{
  "n_layer": 10,
  "d_model": 160,
  "n_experts": 256,
  "experts_per_token": 8,
  "d_expert": 32,
  "d_shared_expert": 0,
  "activation": "squared_relu",
  "moe_layers": [0, 1, 2, 3, 4, 5, 6, 7, 8, 9],
  "router_score": "softmax",
  "normalize_top_k": true,
  "routed_scale": 1.0,
  "balance_loss": 0.0149,
  "balance_bias": false,
  "router_logit_norm": 1.5,
  "init_std_router": 0.0211,
  "lr_router": 0.000462,
  "vocab_size": 10482,
  "norm": "rmsnorm",
  "norm_eps": 1e-06,
  "tie_embeddings": false,
  "optimizer": "adam_hyperball",
  "lr": 0.00453,
  "beta1": 0.9,
  "batch_tokens": [32768, 65536],
  "seq_len": 512,
  "train_tokens": 510100000,
  "steps": 11186,
  "dataset": "wikipedia_en"
}
Below are experts of layer 5 (counted from 0) of a mixture-of-experts language model. Rows are named up (a neuron's input weights, with its number), down (a neuron's output weights, with its number) and show model dimensions 80-159. Each number is 200 + 30 x the weight over its row's rms, rounded and kept within 0 to 999.
Before each expert's rows: "gets" lists some tokens that make up at least twice as much of what it gets as of all text. This comes from a sample of Wikipedia text that the model never trained on. Tokens count by the router's weight.

# expert 158
gets: "and ", "or ", ", ", "to ", "with ", "which "
up0,184,203,210,200,226,187,217,190,184,210,160,119,232,147,213,184,199,201,206,215,226,175,199,159,178,207,159,189,158,244,165,192,221,234,253,182,205,188,241,168,179,224,194,244,198,169,161,245,182,203,194,191,181,185,212,160,188,200,212,223,210,206,184,186,205,225,257,203,163,145,188,185,230,209,231,209,204,220,203,226
down0,193,218,237,187,230,235,204,205,207,258,226,178,207,255,193,209,198,216,223,221,173,208,206,211,204,227,178,218,169,184,227,235,204,208,220,197,208,207,167,193,183,201,230,167,228,206,203,241,174,233,169,248,156,181,206,187,188,209,181,224,141,225,143,182,213,250,198,219,223,227,224,183,174,173,174,242,160,197,229,237
up1,195,263,189,138,214,159,212,208,189,201,225,193,231,153,177,200,230,198,195,209,259,216,131,187,213,222,276,185,212,177,158,233,216,228,223,165,174,194,213,217,227,230,190,216,192,200,214,168,227,178,183,215,141,212,163,213,203,159,172,209,177,230,184,175,238,223,168,182,171,133,161,228,207,177,194,165,174,195,179,153
down1,198,214,191,180,193,184,227,195,219,216,181,177,162,182,196,251,235,183,255,204,200,182,241,210,186,217,229,155,215,265,202,146,200,193,190,196,181,238,250,206,203,262,184,225,300,223,160,248,205,186,144,256,164,238,226,225,210,205,179,211,167,210,219,175,180,222,172,168,189,283,221,193,156,211,152,165,243,191,207,182

# expert 174
gets: "| ", "\n\n", "- ", ": ", "the ", "– "
up0,212,225,199,165,200,164,129,147,195,110,161,193,189,200,165,196,190,193,173,182,198,153,256,223,211,172,188,140,209,203,246,177,203,176,251,206,205,196,181,198,220,235,229,185,142,179,179,236,217,194,164,152,202,194,148,223,152,214,196,241,167,235,203,212,233,209,190,231,187,219,239,186,182,259,142,227,196,222,222,222
down0,205,193,227,176,240,212,213,190,231,239,183,196,221,231,193,141,201,185,262,290,168,177,259,196,131,212,242,192,236,241,172,185,234,186,192,170,233,207,207,235,216,196,216,203,134,130,196,238,196,244,215,184,190,230,238,242,199,213,192,198,222,213,157,222,178,234,191,197,233,198,186,208,213,226,225,192,196,174,190,250
up1,192,207,273,203,208,167,233,210,215,218,217,181,186,191,170,201,204,181,201,190,141,138,125,195,186,186,224,233,192,157,229,196,193,202,159,219,251,223,252,223,225,194,197,195,179,213,241,184,201,219,234,178,143,190,185,155,161,160,209,195,216,176,174,203,235,220,232,166,174,146,221,195,170,216,208,193,175,189,172,270
down1,238,176,180,194,174,177,242,216,177,202,201,209,193,249,227,187,196,236,156,186,210,171,249,186,177,211,248,224,166,196,232,217,261,166,253,233,176,157,165,136,210,185,160,188,210,141,217,233,176,227,212,188,158,210,206,204,195,200,202,171,185,252,159,186,240,205,212,248,220,204,229,203,207,196,186,226,187,192,174,211

# expert 24
gets: "0", "1", "8", "5", "6", "9"
up0,188,174,150,208,173,208,223,228,199,183,240,191,206,158,173,235,272,212,179,235,173,209,240,165,209,207,203,235,222,169,182,208,240,182,214,169,196,215,222,183,181,240,208,210,167,233,162,196,166,187,207,179,218,224,157,182,224,223,238,214,255,197,181,169,226,249,199,201,196,223,212,229,166,247,127,186,169,184,164,157
down0,196,214,242,232,207,205,174,194,248,208,193,224,135,190,199,205,194,207,198,114,153,248,205,237,208,214,250,200,200,199,133,190,183,165,192,197,152,236,177,196,178,215,209,183,245,243,205,210,240,248,168,249,209,210,242,235,131,221,249,150,256,247,217,195,198,227,188,214,219,232,250,206,147,209,196,166,203,241,222,146
up1,232,202,168,180,148,182,189,204,191,190,173,196,187,182,223,215,208,176,192,182,186,200,233,251,253,182,188,218,145,183,203,201,233,244,163,188,223,196,220,189,191,185,124,212,217,194,217,174,153,208,188,256,197,129,167,228,188,235,180,168,229,145,188,157,190,154,160,143,188,147,201,206,222,167,240,187,115,166,217,192
down1,154,164,194,155,190,193,181,214,216,254,208,172,218,220,176,189,217,243,162,162,227,151,170,206,174,193,178,220,181,186,243,180,175,218,204,188,221,250,172,208,236,207,165,224,209,193,205,184,206,193,202,214,209,196,183,151,194,197,239,177,174,162,219,221,217,222,135,161,255,180,157,215,177,173,148,207,265,238,196,195

# expert 80
gets: "United ", "-", "the ", ": ", "National ", "World "
up0,216,176,168,223,229,173,209,258,232,193,206,264,261,194,234,193,213,263,171,198,185,190,212,207,215,192,187,178,213,240,225,170,201,187,202,181,144,213,203,162,176,222,192,197,225,192,130,204,250,200,206,190,200,200,243,174,249,233,191,194,178,227,257,230,121,186,229,182,195,201,219,186,204,223,172,199,216,179,200,194
down0,176,190,170,211,239,137,193,246,204,209,214,153,162,163,179,255,250,235,226,243,240,142,199,181,259,142,170,223,215,201,222,188,215,205,202,190,191,191,206,172,235,219,227,140,222,192,196,208,244,231,215,184,222,233,164,223,229,195,250,170,177,217,214,231,199,188,131,189,190,161,216,191,224,242,231,210,187,208,191,184
up1,181,212,147,176,197,162,226,164,195,229,191,129,137,202,244,209,210,196,214,204,182,209,184,168,186,212,222,195,161,189,239,222,179,213,179,185,209,221,208,130,234,200,203,191,185,202,182,211,186,214,213,278,229,205,222,204,251,167,160,192,193,155,106,167,213,210,233,224,170,156,174,183,186,215,238,201,184,203,188,141
down1,138,200,220,203,203,140,194,159,185,226,205,154,211,184,144,244,197,189,188,171,202,201,206,157,153,157,140,249,175,259,205,165,188,199,193,170,250,160,176,152,216,214,203,194,191,146,178,230,245,188,214,201,167,196,194,197,191,153,164,231,189,226,237,204,157,260,200,163,213,175,225,193,202,244,125,166,221,212,222,185

# expert 97
gets: "United ", "\"", "The ", ": ", ". ", "the "
up0,190,175,169,170,182,175,250,142,138,187,193,179,240,157,219,197,143,216,212,165,206,182,217,196,234,215,214,206,140,188,193,203,212,196,184,254,145,186,181,176,201,151,130,192,206,194,234,215,187,196,210,191,186,162,209,250,195,212,214,224,209,235,195,200,247,215,180,221,213,170,276,238,212,225,225,222,186,182,166,221
down0,221,198,198,221,217,165,225,253,206,181,181,207,196,215,262,187,218,226,238,194,168,158,223,140,230,210,182,214,178,229,192,204,202,220,180,222,177,222,225,215,138,217,221,203,245,171,193,228,197,228,253,222,153,107,186,162,211,222,221,145,180,143,224,251,172,230,221,172,177,206,212,163,193,216,180,220,228,194,210,225
up1,242,150,156,216,225,203,195,188,288,221,225,222,236,246,201,218,227,236,248,157,214,162,204,186,131,181,219,191,192,198,201,216,238,181,205,212,250,210,211,236,219,126,208,212,224,167,185,238,232,197,144,218,205,168,220,186,248,239,194,150,167,193,204,175,210,167,207,197,173,214,214,208,173,213,242,175,204,140,239,217
down1,219,177,168,158,172,205,194,211,207,239,179,193,207,156,201,193,196,170,175,133,227,202,257,183,192,190,155,237,152,135,199,215,224,198,190,159,161,205,161,239,188,208,177,239,283,175,217,198,232,201,204,205,162,181,225,238,220,205,189,168,210,215,196,165,188,167,220,226,214,263,198,239,216,203,225,190,221,146,173,175

# expert 50
gets: "the ", "a ", "an ", "first ", "one ", "s "
up0,245,125,189,256,202,185,222,221,201,198,148,212,205,230,164,208,201,219,141,140,197,207,154,242,229,176,198,231,223,163,173,207,188,160,159,208,178,180,195,237,194,228,233,188,206,264,209,212,168,176,136,190,169,163,172,193,205,214,257,169,211,162,204,177,256,261,215,202,157,142,179,244,201,233,181,170,171,240,211,190
down0,267,141,207,173,202,205,200,198,219,185,239,245,163,139,158,135,212,197,225,166,199,219,158,184,195,198,187,269,159,210,275,237,207,187,195,235,191,201,228,219,184,177,227,206,188,180,222,217,170,159,230,199,147,258,244,166,228,235,172,176,185,210,170,224,229,162,190,214,209,216,188,229,119,194,199,203,204,178,210,214
up1,229,216,210,205,219,202,210,213,216,220,171,248,183,223,215,218,146,210,189,229,185,186,210,242,241,220,238,195,133,188,186,185,176,150,185,145,185,232,198,158,206,176,226,202,224,138,178,168,176,219,199,216,215,165,225,214,192,196,199,180,201,224,178,200,140,258,195,207,203,201,165,194,198,215,181,167,193,173,188,200
down1,234,170,231,205,251,187,183,280,176,210,134,171,246,207,235,153,188,168,249,201,195,190,225,206,109,195,219,181,192,162,186,203,213,207,218,244,198,181,188,230,132,212,213,200,189,183,177,217,131,186,201,185,200,188,230,158,224,223,179,230,162,194,203,194,236,206,203,248,191,168,152,263,171,227,186,189,214,221,200,208

# expert 22
gets: "(", "- ", "| ", "\"", "===", "(\""
up0,185,222,248,218,230,145,207,235,217,274,182,202,233,228,158,234,187,262,194,176,129,172,186,212,175,192,232,154,124,254,197,172,214,210,249,190,154,194,243,219,208,185,212,198,235,227,170,170,194,136,261,212,206,197,228,219,181,239,185,189,162,227,185,205,182,216,165,172,169,220,218,177,210,185,152,169,221,237,194,157
down0,176,227,159,195,205,132,216,132,195,197,254,217,208,230,171,263,211,186,216,188,191,162,245,199,202,192,122,196,215,163,220,152,231,195,202,178,193,235,156,196,208,197,197,205,216,222,214,193,208,191,210,240,231,236,177,237,233,232,184,173,184,207,230,220,197,186,216,221,182,235,204,194,190,178,197,180,189,177,221,143
up1,214,146,204,172,176,202,275,241,190,203,191,190,180,216,174,191,186,196,205,186,143,295,170,197,218,153,244,236,177,200,206,175,177,192,252,212,254,188,199,202,135,223,219,188,260,181,207,224,161,189,177,228,220,179,197,149,211,162,232,162,238,193,209,158,196,194,229,211,207,242,220,216,175,159,191,217,213,223,210,258
down1,195,216,219,208,187,184,182,160,211,244,176,171,219,171,206,145,254,222,129,197,227,253,215,177,209,177,221,179,162,224,225,193,180,182,223,214,223,210,173,215,220,225,235,176,253,177,213,159,220,178,191,206,131,195,233,225,231,255,173,244,205,204,194,187,214,170,218,129,154,170,232,187,271,161,192,217,190,208,216,222

# expert 153
gets: "- ", "(", "sec", "\n", "acc", "sur"
up0,213,225,250,246,212,136,204,168,215,175,160,254,199,204,182,206,181,168,186,184,251,196,228,163,186,201,208,241,225,169,219,234,217,195,186,241,225,148,232,185,174,189,247,202,184,184,228,188,217,119,217,231,168,246,169,202,138,237,204,201,137,212,174,170,231,146,231,205,189,238,202,203,193,226,193,191,175,201,254,206
down0,206,220,257,173,201,219,191,233,205,166,232,211,211,190,167,142,151,166,182,186,192,208,204,162,202,189,193,182,179,198,264,190,193,225,146,195,210,183,212,234,187,216,255,202,191,166,180,192,214,166,197,212,165,283,182,166,185,137,202,192,244,180,202,194,158,195,231,171,240,165,218,225,240,171,201,160,146,174,185,207
up1,199,208,187,226,244,209,201,170,178,215,230,168,177,225,178,222,198,220,229,182,228,220,193,138,230,242,254,161,242,169,213,186,218,209,255,176,196,172,202,209,201,224,171,197,205,179,173,170,232,186,184,167,181,162,215,183,178,231,184,177,208,252,232,211,163,195,230,208,164,225,212,222,198,198,188,228,174,169,229,229
down1,188,232,261,240,158,273,187,252,201,204,200,237,172,240,215,228,200,201,191,167,230,219,230,209,207,249,205,163,186,252,214,221,221,192,216,199,215,218,204,227,192,194,256,186,195,200,179,211,221,231,199,152,177,156,218,258,194,217,263,197,255,220,169,152,230,222,213,172,197,233,180,226,215,196,178,228,166,168,198,205

# expert 240
gets: ",", "1", "2", "3", "4", "6"
up0,179,219,243,201,203,167,205,145,241,182,190,218,196,189,234,217,153,247,231,152,228,184,182,220,200,199,204,225,194,149,157,161,158,218,158,178,189,268,206,232,206,187,242,194,197,181,216,206,189,204,210,286,174,163,222,181,234,176,232,185,225,220,170,243,210,242,188,212,203,184,151,230,200,182,241,175,202,206,170,186
down0,256,184,157,211,180,165,204,166,180,205,145,153,224,230,171,228,160,190,206,219,187,170,208,217,186,237,160,218,220,230,188,188,198,195,183,155,193,200,164,149,227,207,216,149,168,194,193,224,274,190,214,236,233,207,207,211,215,194,152,166,174,215,172,227,213,221,173,232,220,196,213,223,197,201,223,166,177,195,285,186
up1,204,198,248,160,192,224,186,185,166,254,197,215,152,217,179,170,193,194,191,232,188,228,200,181,223,175,228,212,232,196,259,184,174,216,212,261,168,180,161,178,209,258,225,225,226,167,202,175,154,205,253,196,226,198,196,200,235,187,194,235,299,237,141,225,187,143,188,216,200,161,205,207,218,213,219,187,269,212,195,190
down1,229,182,221,209,171,190,219,172,176,167,153,209,179,230,194,161,224,163,227,158,145,150,188,199,219,219,147,232,240,201,203,204,192,163,192,210,261,257,123,186,194,165,207,201,221,230,140,181,110,248,197,178,197,184,165,251,172,156,205,186,181,214,184,202,207,191,211,238,194,208,176,222,142,201,170,219,228,205,253,163

# expert 223
gets: "\n", "\n\n", "| ", "Y", "= ", "1"
up0,223,151,213,186,158,250,180,155,239,219,231,268,214,196,172,242,275,215,162,184,190,146,188,199,227,221,171,164,181,219,204,226,148,118,184,187,218,180,237,185,265,159,188,167,239,234,221,178,173,174,201,228,168,201,187,200,186,165,182,197,128,181,198,185,207,158,207,207,183,155,206,129,194,178,205,190,285,212,197,204
down0,211,242,245,217,252,231,242,197,174,148,222,265,204,216,210,255,166,167,171,193,186,217,251,180,171,182,198,172,237,148,253,140,138,185,207,172,233,216,188,214,239,165,185,202,231,213,236,158,185,215,263,190,147,204,240,207,224,205,197,184,145,239,198,229,209,176,193,191,229,200,144,212,208,238,223,204,204,197,179,164
up1,228,203,253,216,158,226,211,208,226,223,238,194,147,171,257,201,204,195,194,151,218,207,205,158,212,164,222,236,190,233,209,210,233,223,191,208,248,209,269,198,232,222,194,215,211,157,165,133,198,198,219,198,207,169,193,213,219,180,219,156,144,256,227,227,246,164,218,214,199,214,182,203,208,218,211,212,198,191,220,182
down1,230,242,232,164,204,237,217,170,241,173,230,245,187,260,181,179,171,223,221,173,211,227,213,154,187,223,185,200,209,247,173,222,245,118,221,241,214,166,168,195,226,269,195,222,146,227,158,216,197,253,158,228,199,250,198,180,169,238,189,172,197,267,209,226,198,212,221,192,237,193,221,206,223,199,168,192,247,174,154,195

# expert 208
gets: "–", "2", "1", "0", "3", "4"
up0,205,189,147,187,185,179,240,233,178,165,179,187,213,176,180,200,199,194,227,202,188,167,227,222,236,196,147,157,198,157,216,288,210,159,179,182,205,162,227,213,173,263,208,172,232,133,176,196,172,169,198,158,208,182,148,228,198,206,200,251,160,231,230,215,172,218,212,233,180,191,235,238,234,141,214,162,236,186,218,187
down0,185,163,153,228,234,179,236,171,202,172,184,234,195,191,212,196,215,141,242,200,243,184,176,186,172,236,193,197,224,227,190,204,245,219,207,233,223,237,212,217,187,193,169,185,244,196,217,209,146,240,171,200,181,221,86,182,240,187,202,224,178,206,214,207,183,212,161,224,233,187,189,212,128,180,173,196,215,161,212,187
up1,212,151,187,203,200,146,234,240,222,184,154,203,209,156,185,206,184,179,215,174,200,207,171,137,182,235,216,227,143,263,228,192,201,213,186,164,207,236,230,222,177,190,240,214,166,235,213,203,150,211,186,188,207,197,181,173,196,221,200,245,163,265,206,191,191,183,112,176,206,193,212,210,180,167,221,150,197,274,164,175
down1,180,249,260,225,192,190,145,117,214,204,209,196,189,211,173,208,178,147,219,235,188,213,202,210,206,243,200,166,131,216,271,180,181,217,185,193,189,237,201,213,193,176,196,226,231,201,248,182,208,176,200,199,157,205,198,120,208,233,192,185,241,191,197,186,215,164,251,157,232,259,198,216,201,214,199,195,242,153,215,213

# expert 28
gets: ")", "States", ";", "ia", "5", "a"
up0,211,207,213,209,216,201,215,200,267,215,214,254,175,219,197,164,194,189,207,210,217,195,234,232,189,167,239,179,227,173,147,169,246,237,200,241,207,210,183,211,214,242,236,188,225,172,212,221,204,197,156,187,205,162,232,185,264,198,170,165,125,194,237,232,201,199,154,220,190,158,303,224,262,184,238,208,131,163,188,208
down0,138,274,157,159,212,240,155,147,143,193,219,207,212,151,236,204,201,259,178,203,205,190,220,229,214,168,209,214,184,233,156,186,248,211,182,219,197,172,133,225,187,226,186,174,224,137,226,197,234,213,194,156,203,202,153,200,215,174,188,230,198,192,227,253,215,151,152,182,155,196,194,230,198,169,193,235,255,186,198,213
up1,170,230,196,232,198,288,175,198,214,133,197,223,206,186,162,199,185,184,181,215,236,199,275,154,242,228,194,199,215,173,224,273,240,207,216,246,217,193,191,215,192,220,223,213,210,223,194,252,209,201,213,194,163,225,176,189,254,194,179,140,213,191,234,197,240,176,212,189,180,169,189,236,221,164,194,162,160,223,226,199
down1,175,173,198,120,201,237,185,178,214,185,201,166,226,188,223,193,175,197,197,204,192,214,186,166,221,186,187,215,121,260,163,205,194,188,185,193,217,170,207,231,181,208,178,178,187,174,178,158,200,131,202,211,212,209,180,213,208,196,228,205,140,162,207,197,223,240,194,230,251,217,192,213,226,162,201,244,203,182,146,206

# expert 56
gets: "|", ".", "°", " ", ")", "″"
up0,190,188,226,254,231,235,165,246,205,213,198,161,254,176,182,198,185,165,218,155,168,148,211,229,194,185,187,243,201,251,143,219,221,189,166,243,170,190,181,217,166,205,232,204,160,205,206,199,180,185,219,196,152,208,240,183,200,200,178,159,166,227,208,208,242,168,248,259,175,220,183,169,157,171,233,145,188,211,242,228
down0,178,261,186,215,194,172,170,234,146,202,171,160,198,176,202,210,184,185,167,159,207,218,211,223,210,238,152,231,132,226,243,232,210,131,205,207,194,236,208,227,211,196,186,144,259,176,226,200,250,157,228,183,192,226,204,236,217,166,168,197,253,195,204,217,196,200,175,203,176,198,199,167,185,177,182,185,206,127,182,175
up1,176,206,112,180,230,209,222,222,207,226,207,195,211,154,214,147,155,205,190,220,205,173,246,249,210,170,194,180,182,167,191,196,153,180,183,165,218,137,199,256,201,252,244,230,165,227,255,176,155,193,190,205,179,187,181,214,224,205,195,194,270,170,236,209,170,205,161,220,172,190,197,207,240,233,216,213,154,214,196,261
down1,209,241,252,205,206,199,196,251,165,276,244,203,146,184,212,199,192,175,188,208,181,242,197,172,181,149,189,249,249,179,169,187,239,197,161,152,191,200,161,200,175,114,221,151,256,179,223,199,207,215,190,189,152,221,206,202,246,229,211,199,227,228,155,175,186,205,166,183,240,264,197,240,253,159,255,211,192,165,190,246

# expert 133
gets: "ad", "ic", "i", "az", "ah", "er"
up0,229,202,200,217,240,243,238,263,158,188,258,161,150,215,208,219,255,215,198,198,176,202,183,213,186,192,176,168,198,162,229,200,200,247,222,167,163,209,207,195,225,156,151,211,204,193,196,230,158,214,198,208,248,207,231,184,262,220,230,212,246,195,201,194,229,242,213,167,196,179,223,167,218,233,188,236,164,228,226,239
down0,189,110,220,147,173,211,239,193,204,204,174,203,190,210,225,171,198,177,232,163,163,190,208,233,228,225,156,207,197,163,208,227,208,236,227,171,191,213,146,158,225,191,187,172,203,161,214,225,169,137,141,160,174,210,217,215,181,208,216,186,222,141,220,242,196,227,197,201,226,182,188,194,194,203,189,158,215,140,147,258
up1,164,178,170,180,242,176,193,171,165,184,201,151,205,264,152,181,231,221,219,175,202,180,176,214,195,209,195,207,177,168,181,299,164,195,230,178,252,230,196,218,206,131,185,210,189,229,211,222,214,192,208,225,165,151,241,212,203,199,192,204,179,224,200,224,186,255,263,220,129,129,226,228,208,187,235,223,210,176,220,162
down1,196,172,136,191,238,192,207,170,192,224,182,226,268,248,162,231,189,218,223,237,191,206,196,202,220,180,202,209,143,201,208,159,199,227,240,180,209,268,202,185,184,217,189,208,253,177,221,171,193,238,240,176,209,164,191,114,192,179,159,154,206,150,200,189,178,189,213,251,190,131,206,184,172,140,201,221,208,164,208,245

# expert 155
gets: "and ", ", ", "but ", "or ", "He ", "he "
up0,205,154,244,206,189,180,191,235,203,200,186,186,173,195,231,214,161,239,163,199,177,197,234,221,252,161,202,256,212,204,185,211,227,185,202,144,221,183,199,169,170,172,220,218,223,265,250,201,194,184,214,171,202,140,139,217,177,165,184,192,203,223,189,186,191,199,174,189,202,208,200,119,223,230,192,214,219,230,245,212
down0,209,134,286,195,193,156,246,220,206,165,219,241,228,234,203,204,214,180,224,193,192,232,205,131,209,181,207,246,217,198,227,235,180,186,226,192,172,210,191,189,167,212,175,251,231,190,236,207,199,220,230,209,200,200,194,270,224,182,187,243,186,185,209,199,141,163,162,216,207,225,199,190,217,195,145,172,183,132,224,184
up1,172,197,206,232,200,182,159,194,189,242,191,210,228,207,195,236,158,223,182,201,218,198,161,251,172,176,212,159,218,223,151,198,194,158,211,236,180,214,182,194,243,244,211,219,185,171,203,198,190,186,143,175,234,231,176,216,216,228,135,179,237,229,281,240,146,208,228,219,203,189,205,184,124,158,177,205,249,194,168,214
down1,206,214,210,221,216,214,160,160,186,178,168,161,192,170,218,170,156,151,229,198,247,233,227,195,188,199,192,227,207,196,185,223,163,239,228,183,187,128,165,183,168,212,220,217,134,173,199,151,221,153,210,176,214,199,185,204,184,240,232,159,218,247,181,198,192,165,163,177,159,198,250,201,231,208,214,184,158,195,134,169

# expert 190
gets: "a ", "an ", "The ", "A ", "s ", "largest "
up0,186,205,125,149,209,239,221,203,200,262,226,228,232,214,142,181,204,220,193,201,137,233,199,233,167,161,151,237,193,191,157,127,98,230,135,228,162,160,239,209,162,213,229,162,192,200,193,199,217,190,229,199,228,198,203,240,233,220,153,192,221,166,208,198,209,240,194,264,209,189,203,202,179,219,224,224,196,186,218,174
down0,196,194,164,159,198,169,244,138,145,171,230,213,218,228,205,243,208,227,226,209,231,157,166,202,196,208,201,185,190,173,171,140,185,209,208,183,218,195,175,241,235,204,159,210,233,168,142,210,221,190,196,196,147,171,245,175,197,188,181,171,170,216,159,200,219,245,193,204,225,164,212,187,261,281,194,156,167,185,237,222
up1,173,248,245,238,206,235,231,152,232,238,176,205,175,197,189,196,215,186,177,209,164,243,186,219,200,181,204,232,194,229,215,153,157,212,200,221,228,159,178,193,200,200,157,184,214,270,241,252,175,221,204,229,198,164,208,168,264,209,172,251,250,203,185,195,185,241,176,216,231,191,209,152,198,193,186,206,206,220,164,202
down1,217,226,242,174,220,182,221,212,242,195,211,168,239,181,216,183,161,180,221,255,179,224,210,159,234,238,219,226,164,257,209,199,173,154,208,219,179,189,259,175,226,166,196,215,229,186,225,193,221,222,202,209,173,232,205,162,199,213,199,198,221,231,187,158,225,167,150,166,237,189,233,247,162,190,178,164,162,175,260,223